config.toml
num_hidden_layers = 8
hidden_size = 224
n_experts = 48
experts_per_token = 2
d_expert = 320
d_shared_expert = 0
hidden_act = "squared_relu"
moe_layers = [1, 3, 5, 7]
router_score = "softmax"
normalize_top_k = true
routed_scale = 1.0
balance_loss = 0.0156
balance_bias = false
router_z_loss = 0.001
init_std_router = 0.0138
lr_router = 0.000957
vocab_size = 22575
norm = "rmsnorm"
norm_eps = 1e-06
tie_word_embeddings = false
optimizer = "muon_variant"
learning_rate = 0.00782
beta1 = 0.93
max_grad_norm = 1.0
batch_tokens = 65536
max_seq_len = 256
train_tokens = 446900000
max_steps = 6820
dataset = "wikipedia_en"
Below are experts of layer 5 (counted from 0) of a mixture-of-experts language model. Rows are named router (the router's row for the expert), down (a neuron's output weights, with its number) and show model dimensions 0-223. Each number is 500 + 50 x the weight over its row's rms, rounded and kept within 0 to 999. Numbers have three digits each.
After each expert's rows: "comes before" lists some tokens at least twice as common just after its tokens as in all text. This comes from a sample of Wikipedia text that the model never trained on. Tokens count by the router's weight.

# expert 43
router:452556532482546494530578519438436448479517505520461473496490494544516483494494582530561495502352442483476592532508532429518514419490521526432476517468473535513486538529490449510593529460554453531527531525465462468579385510553418522442456500497467580432504486437502452533470496414389569522484469450526463469499543483535563414433589546563470520477493472519552595493393512470478434410526567488509529553498457508554493551490468641478499385586514457517477473482448438517486486505449446410501559502392449518526468473510361525554551627503542446510513515517609581507440577514457540515458440475501484535590495485507515591483458513500525521559444482396573546571400518475431497448590
down17:519377510509518531540537477528540446489473592512472530573521538537421606528524428585469416457390493495554575423552421529573548475597477434471531482543491485479430543468527480414499499442542439458534503492436436508503505532463425470532475537529508443525455651488436488424520485548511417603538562437492483448482429499393523506389493500452534403553520478481487452537467483478570529573390570507491540504518516497465561562523529480436554564557513561538432427473449423432495523469551462519435488565480507570538648487501520476565506506488530448424560502516607503470553424462507414446551572474536465410519565505507479448531537477501565490576451554499557530551469536465486482522505
down18:504555571492562481544542510533442435497470518514464552502516543532503576528573545443487602487472395481458374428489529582420505469543547428476448517427486540389504470511419530516548420586446406542384530510435539572501526517480469485446493444539581518446390452565542475469502527511594535510541444536572423526515489542545576579548545531512564573467534528514469535469437459558444440509486439484521373474508511456504538531471494531412527566425552574503535627417459490474580416523494462520554482534510528500392489570458558483480567544527519550481551531501445527506474592579478515458505433425499500494439425482551530534553434486484472475495442553440457549435481407532478511446554
down19:474484490544549500579559413587534513529563395552455584531453509540492471530485463592386474601486541546483573438568425473582512480538561597487555535557522587531506420499467518471487486503499496494551434448469437511534493506549505508605485537499510421500447517545457555519364458548465510437446568468513542432567543499479420505537487489432526439529493527517541484477539426469532557444511443533536572486515410538524516520553517487539543504442499391478436459436526538452528514517499447540382560450573358472460392418433547516550496489411508470484546595530448481486615513505458521490493561416461491486547492537521521509370510505454420535534421471501565469460583525540444529519498
comes before: ", ", ". ", "'", "\n", "\" ", "-"

# expert 17
router:497539534493523516509531499493384468421390507549458465526460388445504495428485494438538455481470507449538522550551594504610526481534488472575469495550416500584558594518484486484549566566498452463482553469457434416552424494527449448625502525462451583467473534440468425486484564514497550459544478480474529450573488657567395521497495529507387530634504578458513555524472538433505460525530600499544522536556455494493576508458409496563535523521516407452504438434460462566518533469428452542538489410388524533521413465581472491504510492532409540531612496553474540513484524500510544451471556425444485455476558518518571509523472495480513600510468436571554548491539472478467504469518
down6:533485531482531467496545434532506543537604584455560511491482541463458580533519526546463521455475478598521459447447483451541549491437512429482571497542479523535443475495504398587501532489553387506496506482522626459502494518516480542598493485438442603467505474555533507492441418500428562379500429528517597422515461465598492499502447542536529476454443453446562463446494497357527465432473572498439551439477528557427527453460453536479512491532440480442506505581496449535488486583517482521436475559579545620580539482451601508516466499441552482444484599512478470539459504474484517545480422508491512468498526508610369570565415486582439438417554522607542486527463448453523508529489
down7:530544442453421578466417431547546415477610445498537563451557535478494482550540480527413542512578534468565572560492459507415464495409479505545528546468463518531454521494476510478520438506439586475443493497459518573475527529468533505429445539544556429558455490618471548520554513493471505453530589551474510515447509538441548546470461558494537535439489570558575501572569510509491504445555548429466584474475469483457393453387453515518438528468440504615511534523456495438464478515424431466572531452548594557525461519497468434527557497435481527519517493418487512472594567527444443492477517462433395552410476508530499619507572543552518413507525559605430421545383464438508524493488
down8:524453445451508531477481474570549434542476537561504481585488509482423501523507558455526456566380492391513484448430412508491510491600524492489470515644555563540503523580591498503509490555573484505559412498510434456547573544526480485498468419393532502467500541503490432533464572474496577529455426462532497554521477503520511534458584441511507487428397471499465550515430432483498461428433478509463473466499517629512372594560464479518463551450504542573418509573468609522412500458561508476489550506500478564509563513511493434433490457498547417519443406534525440534434458585506536472488510429520514497463591498499600543617533477408466553508482459525490503502548514457485645510480
comes before: "1 ", "0 ", "2 ", "3 ", "4 ", "6 "

# expert 29
router:517486530484532534532559568528500431507508549492547446526460551468611450525443580439468615489444513460550570513510530388476443474483499474570456538526462490564575550544417450500565517432492584481489427561395558468547376607574509455430398515461496460438511531518492488458499477481399576464524472519541491528510526575509479505475573568588503554605481470491545520502479546494472509487498591529479524478454518461503562498526491512456421453491602457490520530489355463455574564490469428544457500442416497405583522438516502455497515529515427591515459548453577513431459493444518473497451535512492483452494441547439492477569514564568494456497396520464514524474410536376500407433562
down11:486518575541440563424450447528480516503523477416447463478486480563515468468400519629533414441493435468542556548558481441559548485568576574489472485524501512402421455428500568397442539501526583460500422484580559630546512478522444508500454453474405488441462453495559459493501534475487512464531394432507478530467458544461559508458573472464526599587473457469525482493534457390536543586557495488468483441457570465420500588482532478481571551491611513624479469559553501536559586435553503454463538480446506438539470409510442536544495530464476497477503536479495514395535494490518495552509542461421552598570554471509467501527535485521423499529498538523466486397522502529601477458591
down12:509567452572509408567422566489477487536570444530469548511472463485487491616478510414445528488511512441493423510520571524538553509467504520584512473492535581477497570479498510473560543454477527500501537478433459523470462563552536580535509485464503481541601387489454435604432497508489523481402523493555463420475482573535394539490541455448559544495403489494463557422449531505527481537483494533494541620483460506576555501447434479425482395466482610429506491507512565560443385449459520552542513418454547542539452556570490513525511525525488433484391510419391552512568451470537503483524442433446557591468482541537477548462552458511626520504398483465571532489544450444546463467603
down13:475398484506504507496458412558518519505489594480529511477468461544466557493521603398481489533461527481559499457576492456473644533534536550503461488562524481538480442520492515516459593466463497512528551462405455414535480446523499550444503467453485450503494433554413606529471489497508513516454464433507528490514536419491533436472453485504502480531523488436525553564563499533512532638555509527495540465448601566510560438518518583417529609485434499597526545516414424439430596489472464457485461545537499466503562476458516497404484427404515545482577377454503515416451551463560541542418521514513437488462530558454455551475431604561529467532512466518559524484559539404527645459425
comes before: "-", ", ", "'", ". ", "\" ", "op"

# expert 34
router:501570547522526535536514509567445411423492562603460564531428454503506569447421515415578495375539471491492518530533517415540528443486496461523443517497462435468572516560507486520586511444522546529569475452505538508513403553598475478505468463523486526460541616515368398527487548526492489514537524557464508541554547485574497634474502486513459491516653533450552524558470582571510429468479499414530532555541482462476565580607531504532473519497410437501547439514520476512508547438495436503453569501459473477504477505602440412482553531525529567566542515513540566583501489438469488450417592430437500471442420519438464472536461419556518508533498496585566505557459409506512504479555
down2:541502533571385572490503473441551458457553662510580531384536517480430582529531523441545560497434503480451558530546491573511489576410560448519489465483489526502482460544503491562518465667464458477450531519466505558393465515503603438559577518606433563490499484556528602555519554454418403461450447472535439516509534444484550498452524430505410403491494457476503456483460506501494507481490509477497496535548461479565562571492518436485455519526452506493511488494446519469631426485529479524507515424537514538455460414537551516473574482516471489498548532490519430383511464460549499453571540487506459537522446528438461495575512515556474505392545569556518561567410421479493393505452
down3:445533457412514483463474636496591611505477536538521544572469497530458582564534504384589512437492513502527524488426482529483540529427535492542414443505448500380494488464492537467575462518453507453554538464513450408442444475527445573428506501404538422527572483466491503545506450531530524480553523446629429539538550490460468492588515456528463597497540449550567529487491418439568561487648377433472470384532508495491473483485474546464470433571479470523555515487437512528514480467589505563495506493520472496508519496433514540543454457484527479537529452596505529492516426561472550426371527550469507523477520531461572448627504502530435442438524498576463531568467498513439516461563
down4:476550557515450418455546420487540406589465447533498571422599533561466404525500540460411485437486536618575493540539473488463568466476456530419503637545461583529479550497502549498464565492501557447418459510542545488463476567547495456476552475479434505474454488514476481525500489492436489550490429442403485523566440464398426589522440484471541491509423605453540507374489454480462529460523510563535496476498473475536563525548533579539589484502495565547414486423513450534470558531458428539546481515491546467467539510479446437502483458481555499397496571471525471504450571443479444530520571499501429425461570448599505478559542474529550520531598467453580440582632526465475492537533
comes before: "the ", "a ", "his ", "their ", "an ", "its "

# expert 41
router:558560589528561530540506507453551494433450538565467480540370407414483504376474521371541549448461490469577605560497491462635449426456462506515476547527535497458493520604519536451497521516507525461523467517477484459522487506525460461518488546503490519418618662462417484415466582439527521541458468503527532578518455575493506611469450500522495556519594577509508511508494545570513490451515496498457543534520474509490553424606526535470491516561422465488499453445420454490545515469473537472453458481465494478543450517617500373558517505602480464511444601555557564483484487503405547442465607501484492436516493527453438514563441530535493524518501481512616475538481497484437515474500
down2:538477529561550498425532462434587434505377423487490537517498511481572591474514515400453480465487464527467542498528508454575476559398552526564514455399473440560491564434516530498522537495525408397518498526516549495422523471502499510381544424424503463436467434504418558476407453478474470423530497646432467489454516512530534445489569539593507448480529504444536574498505553454500560427531572546573572483446448606480500555560457480500445488540427549499520458554535512594579556501441582406473573458533552475496497457489539456447448524430452515545539565508518510580541465561561571639477595463496537539489413533479553459439492474570429470520447496500517473486496492506499496500523
down3:388516513360451500419460512492441478470450469472419482502489518508423494521513461522492532568499430464560543444480502459489646529570434480563433506480505537531573502640497591462494621500620542540530516518461486466581567429508481551503417485439530527479504595473566531519534460421508522544528493525515648520536478510507450447542453479525442457420445571475497473453509552483474532434519634535462447453426495457505444503480446567437487492464456524470582488460501524543463478542585485457460445501534529591465507464565447503469510589512462480597532597538573466456590413487475537477434451524438474496489481510628505466493480446617515512491475429506508499453447502508480521541573
down4:531541443559557494483517481496436433484510500584499572471478347510465498555548378510523360480430544474445501489460546465552507478469558528460422605556412499470563486547573555523576470460524540460643554462396464502457491505520442600524563492621512483606547398547437443442585460436497529469528515426459613460621504510475371439481417536509503559535481456481478503520472475573463459532463484440494507490460516497505404562519549540462511488503516530503523511492483486522508414564463432489458558614521454424436462540556521534625519562556496547509553458477474578500492526570510460457538529535502518519493477487479523475527454495535556486484446498441430478528442534512436506499487
comes before: "the ", "a ", "his ", "this ", "201", "200"

# expert 0
router:518518520557621503537516521502411498444475508536503489554428450462538516501496529530576521440463380537544522496545566441554441464494556455549483574412458488541460545534615522419499534355496543445469519459398494455556462527537487485483460601433424502483501521443451521536549547542539594529541445519595470468547513533505481525565574563500381523463471451488566509530578438564548458449511591476479562552548449525535569417620484519553450483522518470594463503556410474418496519590509479423469509493453379454534450488545447433561524516563526470519532456565592554489502486535508496430474608473499554475412469502395482602554532502528488561546483469502544503544450507525502477493483
down11:534520495458531515465484442464480456480431501495511540454519534512368456524516509527600528550502569547511528469487489488552475460571444518537467475490452528515371516487435511445580587468454499574523522482546575551545459483453501387457399390430461578562491468467527552556522403549628530471442554498482418466529466495416530501496483490530543624452478421493481530442605482481435471514546487483597584531452534533559453419549434411529584458522504510503475486523509550576496490508508455580573538540524489465521432516481525563472444571547406574592416523540459489434494552496446496553457508483445501472532498436482472466538525517477547543518437614449385439380547512560538561528513
down12:592531577479516606507458540526446523552529415438457553598524467428504509460460467529413547513524476474539414552478487465515462610461496522435442492590482450435549526462512539557546447555457479510379488502512501420597516464522401524458528450533484557468517425519497420507497446585481500495542518500609446456566563479509444535531480503526524559481501483510492518433539532527501460426412506592581518459555481458452526386497514451491493553518506548492506566451404553505476573587551518662508498540467463551480506529491503445557537489346481509454526504594461561461497489414489449579479443506468559460653535541463524538496516532489494464439461415522559511441479486387452519472490
down13:523497519522496497544497530585477475553424420572488562462506570590475429570591618463563564534620565432449549506417508470466536571588484547546527492461581510463497518542546404553514479513512494440486544497521462508444451574544439409426566452498469562457469517505466559510530475518495499429551509505434528548473486539520513529519517349545524475475602528543549542529457469463397440502508579493422478500474493502530547463537538469510521399427525500548463582393464463525441500442498499509469388552451544577472431478631453559466564499550521443521438404412476480508503469511517477476512510583548563517536510450543423521467582522483517453419530519414506473431451398490495433457509
comes before: ", ", ") ", "; ", "\n", "% ", "'"

# expert 35
router:491532518516492554574457477531484459463415535500467511468455588493544400530434545532507579469497491490582477535612546429454508389533601395593506523460522542489439532485503416464513540403500524467447395487469466405559518587593483457548447492475515554540584564403472483480420526461445645467613492439550462580503555467548489502562495479556510517478542514450490535584457504477507480434553565436434525553561493492581551466493424496427495454558505463549444397480472483518486562504421418459448494479504490437547531508545412488506443544508446492493556494495516541519456434411446519487467587435467501431512459516394422450573495527497546511508457450489565544522436489458470445432534
down1:470474456502510413516455547544476508439583555404484542528495496517492502486491457516556458531534470498544436434478531448452500560512535544509478464488498547602539522482436496485539469438578477471424470544490537547558508593500620529491508455492400490505541513602489470593420440452497539406500536461468530510515563481451555519428370411482553453529541442465491511494483504535589494590619447491541510489465598501441540446608517488544466525444430488535497632597405461513485550481450531470527470401491462457526512525564538491520443419520469444487480486466605595513456430402453510432454522463534457588459545505506522468464466403500517610509511489558502500549511539369509615539536
down2:528431483566491476430493511432583487526502469503465559468466596538499402511514379511609542569454571537458428532509502437448489526476493405603524423478475541525402415543600517523485455535476478552548461519453406485425456531530576508472539485501486530489463552534484589457446510513497503437438477480562613392481546475459526438503575496518562485438457519421389423456472403505480498532468503504513572557440450547490516546611594531481559461461543474494532489544511590497578471490479496572473418472525477554437580510509583513471557465503630472499534567535570548432458501473564474547439393387502496527542561566512528494491545463502471424503432452551513482529508537529532439463512
down3:570484487589409472514500522510483566528496558492551533544433545515527536521526583537448442596476461478437419558480481536528483480500481517426523567489437482532455535487550456565464520475440517546554498505486552530469523528502540502432363505452537538509458356456550540591521425485464480529453538662414565487525627526450482517535399491517481524494551469565444552600514452517518447518434394468511371480571504533521502511480480564508543453503536442503448492557550450535482582625495455447519429475484541598542461554571518493516470418430455523494482488465497587423555522436461552436513468500404463508536528490399503509489440551519549625466501505505429478526432497431511501453431
comes before: " ", "0 ", "1", "0", "2", "3"